From a checkpoint of a small mixture-of-experts model trained on Wikipedia.
Experts: 176 GeGLU neurons an expert, a softmax router.
Below are experts of layer 6 (counted from 0) of a mixture-of-experts language model. Rows are named router (the router's row for the expert), gate (a neuron's input weights, with its number), up (a neuron's input weights, with its number) and show model dimensions 0-127. Each number is 500 + 25 x the weight over its row's rms, rounded and kept within 0 to 999. Numbers have three digits each.
Before each expert's rows: "gets" lists some tokens that make up at least twice as much of what it gets as of all text. This comes from a sample of Wikipedia text that the model never trained on. Tokens count by the router's weight.

# expert 2
gets: ". ", ".", "in ", "of ", "and ", "In "
router:524482434470555491499503537476488494501470508489513516529532486536492476503467472446486514555466531487517508448496536496508496506499477498492514493479531532479519492486512494500480536502518459494482496474501487506514510507482490519507478475485473485515492524453480515515499518508515513527491493441465478481516532504500441457539525510497457475494517525514494510545521501529508514492520
gate0:528482474443456493429490487491496475488501520493488464511501520464515463522484502467497517531485512524506534520515467494474494498518500531483497470538510540493499464502479479508495511558481491482486504493503502531502521420484502530486509535454477497479505515459510473555493464490523498527495508457465511546474470504527501495498476539437532517520542476493498508531507495492504502528486
up0:531501541525505503498494488524507493503491493502507541488500544480517535530513468523506539523473520490578484459514485466498500518499499469470490481448547513520515519519499498524543531513510479492507547532508523517529515451524494516530472559457475502518480487507470529449456470521488515489473480473460497483511500500528532505511520490504538458528527487498483508540507519503499486555525
gate1:499502498523529471471493534493498499523441443552554504513528482514513504526504481504519508511486530503522495484423452504505518451533465522500481481518545516477493473509493507511474544509522455517464512524452535532537553479486496468467508496480499544523510494439458514524454524546486475526499499467480475483520494525527499482514521490454467488501498500515444526490485534494519503504460
up1:511528480503469510493544472435492533532527501487485480521494513493489468508481517515537468467458442492515503552474491513490532479516502461471497541465472505501453481477504479469529500526464492469539486489516490531490514498485509505536472513523502490501512492522512510503487524471530502491481526485474487552496510497450527525562470489504510456510503490500514528469426497507494516474507
gate2:499491485501518452481595481507518472486469494546491473513505510469480509506492510497490534508500519515508499521496470493442527475522491474473518473509487541493502467504454460527509504517517535497484500537507552528560509463449490507486477457469460493528531530480480540469501461504515546495472488488481494493477475501518470488489477529484494521542493509493503578516516483523545495530471
up2:506509530508543492535500505533480423481502495485513485505504501526485486479486479512489540509504484528476490508483536512480480490494489510481539458514489469474479487489494520497512493495510493501517474520506523482519554507518512467501531450509507535512482529485456526539469447450486485492494512512508488462486527535499504491521471470555481457510471489526530476501534560432466506479485
gate3:498540523530509497460475482453471469469492524506512474520548460560507484527488532516479517502516532457514529488486501491477495484512478516499486527527488484508498500546475535498508522551487463459505505500471508493508517511505475461512524466477482534539542495494518523481505485468493528498480497516492561475501513512474489470517484537483570500511506519484531472496528492475441484543479
up3:469568438458488501488496514488470534488499472497531491519541513478469509485455496494505477524526513508473487483502470472516480527517515516476482526495501486492502510528522524500469476527485498499495492542492448478524484503509511502465493524472521484478513522518513481456514529538487472500503480498488496494490480451470486506499500469477469516524506496476527509452525446487492506490474
gate4:522479492513468503481513517517495500468495459503448522469476547516531489464487468502522512486500487506493549527526524510523510501557481524503532447487468524485510518494458532471487557498476501482467500499479563497537514510509489527521507474490493517520477495486470486515513494519490513507481505518484509510526482533517451523473474487481514542513476476476529526490502493538533495452466
up4:518500505485494499485485491486520458507477495436542518498514490531494492471535418516528480490516511489461529492485510491545505467506493488488524552493517524501485507452491512528533512490478520521485468457475531532444490540493483519475495483484563491500463449498510467481475498522534481449483538484494488541509485486524516499540516501515509482487547497510499525461527500539533504469510
gate5:487472492514517492504533534482520430526491491543503517489514495502489482440494493475513529504519490506485483499553525501472498567472548492504527542524538523494505489494478498498500498507510459529518532529496509557490509544539495524507465493439499534541545504505497485513489515505462494551469478494469470481515522483483503560509548496450485520474533505498559526485522486515498467515471
up5:488504513455513462488503499508496511530522539456486525474482486491492505528489496534453464524550474561486519522484514507497514523459490509495521534495459494505526466475511482533500521486511437520503507418492522517496477506501467560486523491513507479514502517537529494466512464526486464519523472526541556520489460491509500510503489503476491504491582511517489493496498523490551485500490
gate6:477526489462475490510486468524493483511507487482548476541517472496495497482510468465510490519475504489475504495469495554462499491493486480499532524466546556480467506522516485479496491522507459548506492489513478504497577491515511528496530497483483484495499541466541488533510501499473519538471497492448446492526447505482473487502477515495479479480559540494518489534503515514472560498495
up6:487497485486502486512470493499482508516486552534507517505517476505471509494499508491496498522551534462531488519461509499501519499530529491510439474480550524492455498484502511475507485519473461484479523532488484495440499499486542507534459513490486506497505486514456491523494494452474496467436520501478492512497497479508492536553472513510480534468504520506522498481504456474493475485494
gate7:540496515486505512466516527503517497473479499507491485537479492453487499473495471471522496507528497471495524462504505536466445513511471522500508483524512465521524466464519496517513486523515486470499472479506484514522509444453553512503444514501530515511502514506496512525418512461498487505487494442474503454544469493488465510487493487479534538491526477469486467531533431464512523465522
up7:528523507500489504483489493513509475502470482486506530462528492459471513486537500460523504500512505527508502475560537495471483482463495531465532509519517459531491485481488491525474464523467490469505487452528455488531518473470537500486463538493491502459487539514521512460428520498521501485506549489495510469515487475460476529508514500473545548469520473496500460497494454479521512473529
gate8:519485536532572436508518480438483499505459522463489492496474541509493454507485515482459492499481485529508507489481549509525490538530537476483498486506513533460489532495512567500477504455498502500444483486492510474535519491523474464535479506517533517491540548486529502511448490486500512503500505532471523497534512505490517483506463511489491458487496516475489481505521464517494503515470
up8:489474517523504486455495498444512486459506490512449488557485477501504530501511481525497502481524489512526535499493495511491509497542522478489509463523544544470513485497542490500489549490492521487519501542506480492500493502509479491496499488553495507490516514533497447527517471498495507538480497497560504546538460464487513493534531463506492531508483500463475479497500487482513511526550
gate9:541489476506549567504509493503503478527452479558491492535544485517485505548489502468509493554523514465506489482514458491517509531508475481487473449544487486484485454472487522542516489488548465507466507507499522529508497483527518530483475531471494520547457520475486499574503495477495468471472481514468506497486468502471502497497492468540519473521529532503508518535488500504472522478480
up9:512548447500551513502476503507544454503511470530518507508527492504519497514515480512489505508496473527496412477495428487534513519504513471469484495542538545501505528516500532523462505452519479533495501482490486513477486502469486503508535487455506532531479534462545492476507483467489500469479480482489518534490471487509457521526501473459509467483503503490525515518526528494473504554506
gate10:504511473488471519502514514458480481494475509487505477479573539519561468500547494497513484471503506475498507479476553519528501528475517505508476519503511524512502485524508502499535543547514489509527457469510515521489533489511485487510491488513474453565478530541443510510471494495501474494543468496498512508506487536506459523560537485537475534513531511498516487475509480497510505519526
up10:464446496528449464527472485482547521513509490476485435520442445508503487493481488523486520517510510515531469528489455477464463501473483510478494493535517502463504503490507578523493487479545534479450498518482468495476504489458521444457459495494534534455562461477513514494496519496510491492501493472528456457507485480525467529476485518488538481470493479492548512498469489503512462495506
gate11:546532578483501502569499510517494519514526514470525495528522516496464522502518488490490526498498533478487493473489493497510522497520487543479485512522506510468487527489505476552510470491479462513480492499493470547463506513480481528472499485468492526512496530527470498454486532503462507498470515501495501492453499501508483494486544460467495513507489478501448523524506549477520488497503
up11:465508544445475501498528503470521494467528515544520482529542511508462484543496508515497508494553495519544517452487485498509506511495449491518462487490509502502480486515506479474467493521469464495487490529491501513499468485473467493522544474501557455521520535486542518493497527522506498504504534500516432496492483485477536512524480519458501494458512482512474512512468485487525505475473
gate12:527527494527524480515520510536513538526518515475565498497500547488554505496532502480502515549503503505505485513533478479502554515522506499475545501545509527511506497487506466508498514504464428481501520525512519559498512488524483501528520509480489485505506513497490541531520520508528497524530477464531505520488488474586487512494479490469502505514451477474502488515510510494544502480500
up12:532470481495504484540509520525536500474489534493526527516501497493500499492501426506464470485489493495546499491491548507491505507482449484476462486531477483505543487500509498490505492492516505467493528482483508476480532500503474509514519500508513467489520511464510526468515518492498480507532487504454492498511500470518493502470473481449510423468446467536513514471503498495480497496538

# expert 4
gets: "\n", "\n\n", "- ", "==", "|", ". "
router:505510497523478477548520519464515480521499504536469484533533512510511499518480538475466510513529520529505561483477503510526504531505491536440453522517450479473550523521490490518468539478497439478557502538519515513519493494516459526496507489466505467499495476497453493512458492531505530518497499473522474511521562513538479473522486536524481489469499520510483530519493490474471488524499
gate0:497490514537463494501509502473535488486498493540506505547505489510453494467505519495478523500513470500521490554487509534496475558505523482452520534481525538468492509532433500506520509495472484520518473465494501484485510487501497508475529493493490476483547526482490501466446529482536473513497486548513471468529533474472519483496496510472500481478448456508533508501561504481474530467512
up0:508517511528535528523494521488536521485511455516535505528535471480484447490520503539528462509486523501515498499494534507512521514497532465504499482493519508457516475476453499481478527512480494512499483480514450549473525476456467546507486455495541507506515482467486486509496492542492527485506482505555498487514500492530539465473475541518497444501529513492490501535516481443546447482499
gate1:482537502530558521525520489476468468467496509536511468527504540509523498495482526474458494563497521533518481498554485505529518455516523522492520503474477494513498545512518453546462498529522461485536517516489486488501492542535495498521475501471459484516478446497478527511497503453499472491467501475484493486497514561507458525539539487556499501548463487485473499487521516477522467523451
up1:465507507468526535452532488467468451496494489534508462490496473500526444516511514480461470489520503505503506507503500497483538481527480501463507499482480496459502536491506453486510551465550495528514489524484472458498507510481491509505476507472470478527514507436524522511502480434489521508502488493505499488510515504510506465521547471534445461470528502549476510482522490473495512486517
gate2:487504469500459535519535485497492511531531467489493513535515513511484513509501503511456479502513528537483515541562460477554480482502508444453468506484498482479513448475513532496472522527495539478509507508499488540463511526526458482444516505519551525519508503513468489522482510525533507471494543505485520492482487459504504475507475493479498512523484524529488477513524468538501453505492
up2:533532513471476473496439533476515490526499525518501527434521521450504539499502532524517545502499493500511460458507555516503511505473516484500535466509527532523467478508472522514523502523488469479464468508472537438499465437500544501541503486523460488474481494519463495502516496462508469511493481498519536482429519529517501486494522462521481485479490491525558502508502491464497500502525
gate3:526490458525473475528494522472482492500511470542470474513541527495494532523515491475470514523497507527472510505489533510548530474522464491474519483511516547487532481500507507542518499512556482489513478532535514480493487506475501515488499501508473542467531497510509526509449540517472488498503460472498529536473486494486500508534518512484514501469509484498519542495524516525540481454500
up3:498531519509499515465488483465551513494510502544490487534503448496504486519473451497556494480503531497470507476448488496528500544509473499497470495509517509508518529484533512510495464447499493513541508520511498475442507484543506501551502554522519498509525547481503533470505502486522494475469475506486502494515462503503543508483464490509463535512503501573506475515467521516488476444458
gate4:482455523487457499488510489542530482542499524467493497499500487491488469520516502466488517476511531488497517503486504496511489488494448497474479524533507513497529532510474488483481506481489469478518491460501516442494513515473509476531524524506521515515452493517494500520479515522509533521494491517504591542500505497482539525502480512499503562498493495502501560513483520447506506454519
up4:503484513455449509493533485518498518483501487481505536513480491550493477520498559496499519494512509532515502515459532536475506537466519472511466496513505437456484542468482495524509520489500470511539531530494474462504501510491491483535504522495474507481477513490497510484501505534488526512488524481493481504526520489496506525514532476498449487502462491479487492514494482491464494458457
gate5:460482503535527416494477467477512517510524489479497488522459536470470480500528481494464509498529508527482522500516515473547478506494525506486494534481524528522470517504491515499482456496478471486533498500469540535509495500490461489482527466513458467508499524514486471486505513521511506475494538506465505529479469495506546439520525510539530476535522481518555473496438465509485493503514
up5:492515507482478530517553495509551499517504506443538552491523492515545498511503533485460452477530503519512497513470482460518459513501519454521475503543508475473531500497481513519436491525493499492503494497510476538476522510507508521482457479536529511492500476538477563522508496469556490520505444489513500453509480488524492486498537507509502510541525488519490507505505457496567555505454
gate6:485490533483492530533483480493502529526516523522455479529518476467424472491479516502479493518532521525498483522486509504513498525486500503456492493505535476487465511522445513480455531487486478510535513479451498458498476481490507509508503498512484514515492489435504437461503498490553512501483514498474492483479546495521502474526499497445458492541489486489499509512461521481482516518521
up6:455522479526509534476478495496509485512466541526529496514473481468466536490518513516536485473534516529521497527500529483472504517502557467495512519545482513500491484482509463529498475512507484505527494477498521504459538494522516503509474539535543537520541487478490512451459478530459472509521504486518496511487513548532466481520550506525468526518498500537484483470479499504497519483483
gate7:495511465526523534481511513518516487479462500520468483516518487536549528520537540486473497520531497500484521497462492524500488484507500502458484450498494513501528491478496523522469459442495485548506468521528495468510480477507420487491492501502492464484479485468501526510532498525512485493555544484487498473498481486467483479491475536525481531469466491444518520479477475537509538506496
up7:482556513520483496500529480517506502490463487528485471511510494530533508481513519468530495533537513487498479501493473514503514515486505468465476476501525499485521474476515526507509522547519487500510454536448509540490495504534523476508550487503520483580483470483480512525477511486455581518528530489512516500506466468469481471446487511508470526485525495506511466458484501557476520506527
gate8:510464573507512475471559515439470484514500466488489517525524493494490472520481525503482546490515524480419492476500487459523502478518519502474458520511490523472491485485529490489494510462515538466489513485509499521498506452477497504495475501480458495558487461498547525470485543516460500523473469492502456439506499532526504461538506510525487482498505490465548517507542548538515460513523
up8:482468489478479480502514531569513521507525530481495468528477495528438490518541504506520525515531489510472522528506492515505518529503507492532480480467467491502510494507572526485509458460544470514511486467511457474525490531503504518530455493537536466498503511480500527535541503509500485553455486533493490490471502469484480509494475478524523494524494494468497432520513519501438487496519
gate9:485474538488511501489472486488479510516487495513488482497527502499447461495517519495473508496534546507538480488481462522485502524548492529481469510465538476446467479506541476441531515481492527482517501481488562476532503465533485481472515499526455515529476545484544497505432520520522486466488516476515470516518504483523512498485527515507515544467541501497524489499515526509544492520480
up9:473481524488508534507500498523468493483493541530479509517528492478505469466476515514483485490468509514496486498468465520457512532535544517477476525479501462515482526494516497456495534511492507481495518492469542484499498502520463479501533461552444564472486534473514502479469501538476523487486504451550518495484520493498507484493489488484485541509519517505480507528504521541493512518509
gate10:517513474521512498517501481499531469450457530598490482507502503499486477461474507501484514533504508459459508508495486474468539494471500479499455499499483472483471525492518487504482531535485465514512481549541507475512471482469509529540484498514507505558528496522473497521485500509500496476515484503513476551486497534510514485482513476505491508515519475458454491514505493493547529481500
up10:533486563507512480501501497532497477525499511534468480519495514502506484500514496516559510491474506516502508499501481491473479432585525453502501473484498525513510501515528497524461498499486513507540478512520525482491495467474481465483539493497560499455498552528486520474499464505511529502501506512445524476521526462508514500500483544474484507491488506504522465532473493498477530467519
gate11:519525482519519504515491495455525459488516484508474469516504498474520555515510495522487485494472494517509512493509507463568482485500529483452483489524517520459458490513536507482495543517550477511494483512519477531570508493524497531491538471518474469510506479500467500515506483494520530494476523518457477483483464501542516451519468523534488483485519474481532521507532527491510524490496
up11:499468470514500525523538499558456463487464513518528483470535498518497496526483463513478527488494522486497530526494493545489466550513492558490473533509494468528536489517546509510496493533521486517553528501535467509483514491510558488539467507484541464471502493456496487463530512491501509546529534481469525520547477518524557499513472500506492547491531545521490452537489509528524501496488
gate12:513478512519534469482496499486534465483544508470548475484504543516489447522477466481496486458492487485496530457508502488487447534564453530497507473478537491448492450475468504421459505494506478524530519485501473487496526526575485492520531500496512524543507482504473523487492535489496509517514485509488480507479504489543505493501534520529475488466508475501504519482484500456507505547497
up12:508498544543480465456484524507514516532552520521531466520466512482475517504461522509513486525474469457499498518517494500535506541569494498453473493439497483478485478496507523438494490474495456505508547503533507539503488521545502481498552521517510478470504491525512526510474494467485492526492526485496483471513507465500487499527533515567489497479482522481506521486473540480502510506525

# expert 7
gets: "| ", ": ", "- ", "the ", "°", "; "
router:513492523493534467507511496454516508494488447499469458529543511529461478476512498509451490483492527519507490496482499551531477525488487499471495468478472469529491461497478505467526484539486524482492495495514539515516494514538482510507478457552511512492478530494513514524443509472516469524443492502456511517505494558506473479468475523480525460488458484519534492477506492501493475522550
gate0:540536522512523500493529543511500489538479481496467447487531528496443487526524516482512491462482460522528476515494480546519507537508492509508493524509485500551499509486517498515463466493440535489479521495488490550516464531520466512533455518459516526534498538507505513486493470450461464505499471492463514504487505505483498511514487508510503476498504472449537495512469503469517505497494
up0:454479482477520516517513506519486507516503521525545518476547524499524489508475492515474510538467512488515520503473445502495512487513525525441549514552492507498511497546524526516508453494509503463515457536494481478497559507489496462472541459503473480470475437443484473504467469503470566507512499511488505528528520556466505511505530497533531497525447514496493484507493525523456492421485
gate1:492481477508496476505484517478493524475491489518464495461518494495462513517497501501469505473495514506440523520517488522501474523515521481464488445540551498512505492536534487472495510474523529487511510480499507474469470515512484533498469488488482517530539509519525487505511522496502495473509525498507537534522467547509480440507515525494543482495511445486528471500483507481516507492517
up1:479481535470470480505497514473478485522500483496540458533518502520500507519477512469508510476518524465521509501452490515540484455518479511490504524496505553522515497494502559522537531521482486494464469488484493487518486463473492529510486512496504438473475538515462520436528511499488494496488515511525474468524483494533525467426487568495454517503467547521477521523497495511485491518446
gate2:539488512491496510521485481504485540505468463496492461521508477509507509476517489543477533461509497544507472497529520496456470520486470491479536542459513540514504510509495438527543497463459490499482508481491512477541511495461500495554528511492443525466501486495510506514462471483500518518516509491521445463496488494494482494504464514518498539507470476535511510477507519505524521477517
up2:483506518514488483530516503475522476492517506518434549538461442462502541494476478499508495489494487496480455494474487493483487506506524543483486471538527500461464497529500469515509537469520529488537507495514502503506498484487494460530476512515542528508495501457497534493496487522453542460515540488502514504514525517473480545521489485494495476504525546506482519554506507523498503508535
gate3:523514516497535539496426484506540530507520454467477483467549465525481494464518469490494487499523542488502475543488473521521502472509479510503481451503547441502544491470494516520522463492456510526493477473501498516530494497512501520463482501523485504497525496476459446501504507529528486472476517526510501546497503534500510516511512504495514511483516493511494482524500511500481505497542
up3:535530522482487527512528492488482520490505500496538521535519477489562519509476462497452540528524495503516471479528525495490512483498582498496488469501484482489526516521501533531507475491489500544486471462547525504508529467521523546505520524504455474506517521507483487501488523489517476500451506503465502504465513498538477472571544516467512456523490516537466475499494462536534519512506
gate4:491476499501468537555479532534535512536487490496503487499525516493466491514517474525510492453453511540489498482475474532523486554528465494489527539466530523512495516537483490532472490524503476460492504476511490465497485464535455478507509491552525522491514519486498531521495480520515534504513524475498481467534546555496495459501488545480476509505514486499518503519481525484529485537503
up4:528468447525479485536536434538503499519508492517490511503512500503479469475479500479462518483537501481504478433492512461524492471537492479510498495501486497482493497485499488487513504545480549482498459481498496528498488512494549512502521490486500466538500463538497488483452478488528491490494486499492486518465492542531505460495474515529513516512558530559473520516509510532500487488502
gate5:498514512504463522521478541500457507541480498502514481464556534478447516490516471485486503500483481440559483511474531462488507516515456525453473478504492519462509491517529505481520557498522494524503485470486524507460480529532480510509500479492440507485495487477524470530509510511496472483455515502492519474492490530473457477481523462515506490512481460479517519462471539477503521534496
up5:511489491485495495487537510537513537548497493485475505460497529480514501484508482456508456556531481455494489525531519467493476556462507501502498516480539454505488493492521485509489491491519478526509479527486480456519526493479521488514541496496477486519485549502470540467523504501533483545500509499545482466518521422507481532491524523492504465485483476475483486535468421539458532462480
gate6:518551495499463484470494472480506474448505538532505501479530491481456512516475500482481484529490535508486494517500468512508489493525498469480497481485488537504525491486488506492518530488504475486505498463508476505525507541499505527497519494544474536463481499540523490496483504522520484507507532456519483510541450494510491457484509515447534523512480479518494542487524518528506498517503
up6:482515527482525519536531520534495488495504477472482484510456476518565504502463490535491539486512479481509536525522508512498546534467480526482522527525529546528508494487496507495524482500485503470530521498467500524491429475452529523546506519467516485520469552497499499476460545504487508516499512486493505448484480481495484503490533510518513495497477497502518527488534466519498491518511
gate7:527525503446546483451516458517510504499498481521450495504510479482514473495456513504512495480496509513491502532469556498480490474486479469461520502493490547508493513505518480518482472514477483474533485492519500521460488476512500512497505489499494459495482492501524494540486497515466508507510553490540497503521544494525520479464484535487518513488484542523509484470530499495484499503542
up7:453504480520446543509456530550545529547501496510497495517483534476438534533535498485492510509444508501487485513503484507487490519479510519480469509514485502448516474516520552528518515523526514508521507539536574474540488506500536468547562496491531523503529479496515530495491464482533491508488495511440495529545505500462487512508493495447494464486513482490470498495474477448503507471530
gate8:498483504481498503480514548517448553486485474480483514526492486448488479463523530513477529444443512485537443488510496543465536526499543520464522468488458525507513502496508491451538511534508492491476465488465496493485531548497510514450514496489465515551514566518506511503521523509492459451498484463488489530463466490481451467525486527546496525509464484535501499474523514538539506540528
up8:492487490492491510527475501515523518501503471522494475504534516495465453490521496489499501468529472535502504551477567482486420503510479512513488474553497568533522509478530454505462497542533464486489461498469499479509492521489483542533548504490507485499480468464493526472548518465458518493498469499469488479510545525472496477523477509548503518519501496500516525491489526491512450501533
gate9:509485464479523502507463488493516516518487531517487464502521505471429445510548492519428535514469522476558463498476500502516557513473493500494503503465484484504486503520540500456509526493525516502537525502510477483520507510503515535473470494471479494505513529461502528502541508505498437526530486505469506503519506511480458514490537526483490492476550493526553471518461475499479519514526
up9:462514518465531521520525492519476552453523513551517510562498519511478511502499495481513479508484475481427519503517498523511436505531517479512511525518496498460480489524468500492493500454461499541533514491523509485495530440490528499520553532522534515525498487505461487482516508446520497499517494540507500510482481502496537495541503509548554488460462483493485483529546459504550467511501
gate10:521510460547499521486490520464518511460504475467494498497526531468473480515488503472471509514492485536518483512461487502513549486487537445481548490516503529512500492499511489497464468497546474489485507519528495517495510497534471533499505475489506538496516541516508518498492518487495497490460468498478565509506544455493479479513495495508486500474523447545495521541514491522487478508520
up10:510498519489508513462470502481512494495499497501513510536479417487514516552574511502478546511486487457465482468455458488506503499461524546468505499515473485473537510533496465528475529522470480490534478505522470507567482491487512503473494520562486447479478457552509520495476496482480466491518518532543489526526527526450519522539501495460499480487518500515502475500505516540515502480489
gate11:477579534529499541529514483515502509518493514502470473510525462545492519511515479530515489476455506519492512498539481475486507518506487478473508512512489501500529486503554506515478501480485473495500505495499490491466498519531511500478476480461497496487499514532503541527499513463510495489517494486503503516522466542515454500500494503467500519474467446493536480513462514541525534548535
up11:492519467482497549540536493517535567495508548450507498505495516476460487504547495464459498516519488509495506487531533532508472508487523530496511483484507527476520507523479485495510504515474543467511504508487554535477462499551487539490514525501489464517507481514568493487519519534529521501503532557506491499498526449533504482506507499454468531458532541501470476526500487507504449488485
gate12:507497499497514471525522488493535513502478505477460473466517526545451526490515514488467508505533481478526493537476545486496485541467504480479479481499547473514506490514486517460504488518470498482483519469510533520541475479528506551486546484461468458498539491510450499532510467489516492468476472559483496482468507552487506505515476502500528491503502465450500487495487446511510485472491
up12:510491523478483469488475480484496480479527518511487516509455483505489465512566502508519509478495511513519511504483485484484503515546475517473530564508516517500494521538532504536529479504498481489504473503460450488511494513491509547513469485495454518534477515506524503498477518503483510522481486443484532503545522501508479480471492494471510491542482520545490489521489537541476505501476

# expert 6
gets: "(", "a ", "the ", "1", "2", "3"
router:493504510481503508566481484497518499484498534460470495527505486542486487531493498495438525522435477492515488437522521560503481418551485499483461517494520474491483527492483471539541493544477490479509480517537485514492508526481512492514499492486507510529464508497479479510497460481511543489492455502482477529491501515504494457496493531544468477490497484482482525555531474535468522482554
gate0:484481496506461481477475455503488481517476443539498484480483508538493459471521462475466499502484480490510489528510528532494513501570497495486498494470502515490539453501501438506484483513462503491474474494464486529486511553511505504518439484422490516530480447499526490508536540492483551494529468528509498496514517461516537470478511538483523455498501520493507516481527528505480505528491
up0:546511501504530479517533529516581511459512545508543474519481473481481552484449473483525524504489481504488496538507509440468457560511477522459521530494478469516501487515478514508539489505498542511495496491499498495479519464467510448446539510538527484477493489496503501475523476500537492470512537548475463504449472478541524520489511473525530533479498483540470463495492480512471518515533
gate1:500547547495528453488505507519532513510507498490495543479538449463490518487499468546508521492535484504505490483495500487466492474522511488485500527491515510468465492460531473497520452472501503503519474516516500501491537504497525492470512508516457492478487537521467478487516463462487539539462533534491499514505531523514563508497496532500475467491480547459472526560503502546485517511521
up1:489495508486493501511494530505496523449493504542533457477488514514505516496485566488516509517516533494519502510479468520534483560520536506496496513547484476504475457530509535540496523545485485480493539492484514479492449518524492495521497481477544520557540503488535555533504526517494491501557476497536490488509463487489504517508462506498470503566493487504510537469502492449457504511494
gate2:512525490460510457451542511470514525489506486516518481497504511537488461569491496503495530547481500495535464523446513544499545483493503503495456460482511485508525489518527450507502535501466516514529533549515459498523513501505518499504497500515492492485507512489517483503484540477494492500463538526478497499534515493501575508483525510499548483493524457481497511484524475499517503437508
up2:501460553476498471506474467507506483493489492487507511544536422532509443516493503513464558540514516539484503488482449456500467463480503475524506521504501524505446513493477523530492552465522433488485487462524495486513501514490552492532486504538534491553518475458527536497492487491544493517475505466487503491522492478485498512573499503520485517507467533504533485479483462478483491497512
gate3:498471492474502479498494486520526476510518502497499507434510482526494499553496494512514499543489484519500517469472504468519523548545501527516495507489530485441500522527475481504518528474514479545489508493513505506496514491520473514527502492508514504498534510488540525446478494480497479466498467500493431514476526504438499478493555535492466543483504542544457498519489513477492485439530
up3:516498523497461539492492495519491534514450498497525490514516480495465512513467505510494486507482500518511530521524497465516505479563554474506493494475491547499489515473511482520516505517500492480471554531495519515478507528518439508507489478505461454509525493472501496460506522459538461468468467480492486530517529539469493519488538567495460477507517463487487486526518499499491486505500
gate4:492503507512552466495486518461484554556477499476454520527470533482488468546530510515476489473461457498466499520526504457517502481508475479453488482486510474521523514496508531567573506518536481498486509497533511499494518465502534517527468506508464473498504553482476521500491512521517491497501508486531522538466503578533509500497573519489479494494505473500498527508505504548493531448489
up4:528507493499484488502502516486522482452485498509510514496544463532521486500488490494546461514467507499484531528475474507451498546529482568547483528494480555506502509497507489455453474515537515499477475529449476496506514483531516461526499472495485504521506475530507527509543526531487525513484497536442511480567530484465500502476484504509483529525515518534516538491535541482519488522476
gate5:529476491501498512504502535488515480546484509530493489517470486487533481522526491509477521514460475504476526498510463521469553520530556505501508512522505516501453472480502459462568510526475500488531477527499529503478497522503518491542516480474480518500501499489440504513471497499466509515524445466508521488562524517525523507511537468526478522493534491496462524509534462477487512447469
up5:501501501463496505471504508504485498528532522467475519495509480475537503463486490540480483514518508513495496508531555516511487442482479501474515501509480521468511489483476529519514471490537530508476467509515480501563532490468490523490524507501539438518483514488525491480485507509501492539493522513451518506479485511488548501452505510511511471535512448494493511527491486520531470513486
gate6:500487548524448484541507502479472502475497521495471465493525487540474487476511509522526549503467476480565479445519520514498475444496446514512466475514446507503481507508510485558551522534496488508471447487520551518506499484485496526522488520458498527553486495515499520481526522469469512475493555524491489490483517509540561482514487516524463505514452501530491479500512491465500476527538
up6:512510508504477502494482463471481489500513498471487523489510533551466501535488513499480509478493496509499482471493474472552513508507489526515482460485468482515495481504463504511490461506542479490489520473491468516461473495472446505525498518485514458518497506487474465497491509504476510430502466471477490499510477506480494493500510479457501458445527480508442494481507449492478479485518
gate7:503508520490496504496510469530501498526556535448473462506518489442495510490529514541459445561483469478502511520516522527522476460485510514469479491481504474454461537521497476514519483530496520515457493506484549480500473462483499483483541453546511479497483476477459498524505473485499502476484478481476461529463543526524520472501494525503501489498450466498486541505538495524498483495485
up7:501551532493536526489522496469492551497458537497517460486475457509480506461521511495496516516513522539528490515477503534499512508477492444523500525513472475540498493507460500520468488507496517496513479502489521473507496483502523508510499486510492498504486513485492532474499494516490490522474520519504435464531533459500517465461431504526489538485498496477528484486490495533479525557491
gate8:480527518516509501504470484542477495505487507487492455469464468521487523498494532491457505476482445483512489507478516501476521482539498468460445467495512543518504494518474521503508551511523521491493523511530451480450487493467493484530501463487509551515489470513481508491476504496501538507509497507470469528510496487486535493519501528435513471529486497508518519512475537515500481511555
up8:502504544481466481492507516493453502508538479509482505486463508488501522513518531483480502501501482518502478495503489474490467511468526507492467507494502545534542478519498512530479501512483501474538541523488492443494527537499496457562451464515478459523529489486445514546453467485477580489486467488504452518515521532519527509529479510505526500505539534500497498536496519520483475510515
gate9:457497502493521498519520508491514500469450536533504496544465473497540444488466512484475459507498492478522507488511555492504458496537497457507473532451538494499510497540481565452523515533507522468522456518537487495509526484514551509488497480500496516498493544511496559500462542519469525515478457534513493537504462481463504469496484466548498495550489500473501515504520497499493493497515
up9:467562506539524482456493537518487499518480492508511499485527489519521477504530538465445551481518522476487519501517452523482564517476424509523488476465538473513540463566491522508501518521451495491478505546482500499474469494500482495469502473507503499514482508502506491582500500483497500516480459502488515514509534540498544486478510443530462510508436531457522498448532508491505512508506
gate10:505496468488506536479480471489463478492493471505505536498485487500551515456476484511505497509483511493433500497503520525545507484512489496467506499524484478499483522519508523492499492492539483495545451479476516494497492557516460508519546489470518493512528497505522523509519515502497526508515518527514487432535516517464513511520525477473515469495508470463498478529487500556490483527480
up10:463524447480474495496517483532481500527496491479502504525538451500484497510518547481520564485546505501509523505509518466502502520481548437496527487474449513503495527503502463475521503519514516480471565534498486508504509514472517478503494485511488459514510513527524480487482556488454512502504515508498482543486510491512482515513488543485525540494493519529542483497500520518514509491496
gate11:467496476495515525490489459492527486496481542519457479503481467500472517532462489461492512482523479474469506505496518564520513488539490536474464469517537481482520511507482478513498530467462467509481514527498468504512486518486503500529509478504524508490508489484480506502513504486460487499473470504512520481487459505478489554457479521539510510431499496476586498509478499497476522513503
up11:484512467489489511494530537497501510478473488497535488507491543528507494483474529525547503527480476485537515508503447494485523461445529498468496527479476485521487484457495470512472508529481489542500479496505499431498518526511452501489454499521491453479499505474522520449490510496497481507509550494500455519490526510492541505526492487491503493551503473457487535527511531535512449456476
gate12:494541529509520487500511502473502508483483463503475509485549504490528490467533474526475538523497536498504492462525549522478529457518482483483492497489526525516474520503503496560504485480509507516512552516532485498499445501483534516520526440487544527483526537484516437496510492490465471487474495524504495467480519498497470465531461541583531482487500447476536470566475507553498516533518
up12:536487574501521480462532493491509498508491497496491493461552508461509471468522469514503492543519514500493473481493548484468554481487505475491486495525470490467500490468456520560478454527460544498554508518510493501470504463490514480510532485487526497467498543508558472509499464530533497470467507510485482471444532508493528502516482495509526501489495474456507476536500500565511493490530